{"num_key_value_heads": 5, "norm": "rmsnorm", "positions": "rope", "qk_norm": true, "init_std_down": 0.00629, "lr_mult_down": 0.7, "beta1": 0.93}
Below are experts of layer 2 (counted from 0) of a mixture-of-experts language model. Rows are named router (the router's row for the expert) and show model dimensions 0-39. Each number is 128 + 32 x the weight over its row's rms, rounded and kept within 0 to 255.
After each expert's rows: a language model's description of what the expert responds to. This comes from a sample of Wikipedia text that the model never trained on.

# expert 15
router [147  78 102 140 102 114 111 116 103 173 136  85 147  51 175 155  80 112 154 126 149 109 120 128 116 141 106 117 130 196 121  80 120  63  85 171  97 139 195 113]
What it handles: Table row ends, numerals

# expert 10
router [181 115 163 109 164  95 144 154 161 113 116 135 167 145 168 161 107 121 193  67 152 140 144 156 115  92 126 114 155 108 112  93  96 106 115 124 153 145 141  95]
What it handles: Closing brackets, word endings

# expert 9
router [137 133  82 167 122 149 120 109 102 168 168 188 105  57 199 109 122  94 185 102 130 199 100 127 142 116 121 135 139 100 183 176 130 135 122 122 124 148 134 126]
What it handles: Articles and word starts

# expert 14
router [145  97 163 168 131 152 176  67  94 100  92 169 154 113 133 110 110 113 155  90 128 173 116 124 121 156  87 123 140 118 178 117 149 147 103 121 187 111 180  95]
What it handles: Prepositions after verbs

# expert 11
router [178  60 158 120 126 154 126 119 115  86 156 120 140 162  95 117 107  91 128 115 178  93 144 164 108 138 133 103 101  83 143  69 152 114 104 100 110 133 130 160]
What it handles: Derivational word endings

# expert 1
router [168 116 162  86  80 167 130 124 138 153 115 131 144 159  85  83 163 132 103 176 101 157  91 152 142 131 203 153 132 126  99 172 153 150 154 121  62 125 116 184]
What it handles: Mid-word name fragments

# expert 13
router [ 77  96 113 118 162 117 163 128 136 176 107 132 127 177 109 169 114 153 159 135  87 134 136 121 119 129 110 110 124  48 130 130 169 181  89 152 155 161  94 155]
What it handles: Infobox and list structure

# expert 2
router [162 127 161 139 159 135 109 135 109  85 190 151 100 116  79 134  96 138 159 104 149 164 121 110 131  67 137 190 137 113 132  73 141 186 104  72 122 120 119 129]
What it handles: Function words, clause glue

# expert 8
router [122 111 171 172 155  85 164 123  83  77 167  80 131  73 106 143 157 139 126 186 105 104 167 135 109 161 140 159 157 174 134 151  76  93 165 137 145 111 125 143]
What it handles: Proper name starts

# expert 3
router [ 59 156 117 154 157 123 150 209 166  90 147  90  79  89  80 132  94  36  52 131 109  80 165 202 118 131 113 118 112 143 126 124  70 135 160 132 135 103  90 104]
What it handles: Sentence-ending punctuation

# expert 5
router [130  84 131  57 126 103 108 123 102 189 115 112 164 129 164 118 106 203  79 126 137 118 109  88 185 203 145  54 149  69  99 172 114 111  95 135 127 134 135 136]
What it handles: Modifiers after determiners

# expert 4
router [ 74 110  69 162 134 118  77 105 191 100  91 198  83 125 116 157 169 113  87 132 129  98 113 102  78 121 146 127 133 181  98 185 107 138 109 142 114 128 104 128]
What it handles: Capital starts after punctuation

# expert 6
router [ 93 213 119 131  98 134 141 112  95 190  97 136 121  80 160  97 159 163  79  75 116 113 130  57 118 168 122 128 122 104  89 144 143 150 167 120  87 130 102  80]
What it handles: Consonant word-internal pieces

# expert 12
router [121 171 113 125 124  94 109 122 158 101 130  76 129 190 153 126 130 143 150 171 130 128 159 106 157  90  84 160 125 211 172 123 137 107 134 104 178 125 118 141]
What it handles: Vowel pieces in names

# expert 7
router [122 143 128 149 128 158  81 190  98 125 190 102 139 124 135 136 180 124 105 148  95 118  82 123  96  80 116 118  62 128  96 116 113  96 155 159 154 119 205 117]
What it handles: Table cell separators

# expert 0
router [102 145 118 124 114 124 113 192 169  94  85  98 141 155  82 199 161 149 118 101 121 100 123 131 139 126 189  65  87 107 139 103 119  90  87 146 185 128 149  79]
What it handles: Digits in numbers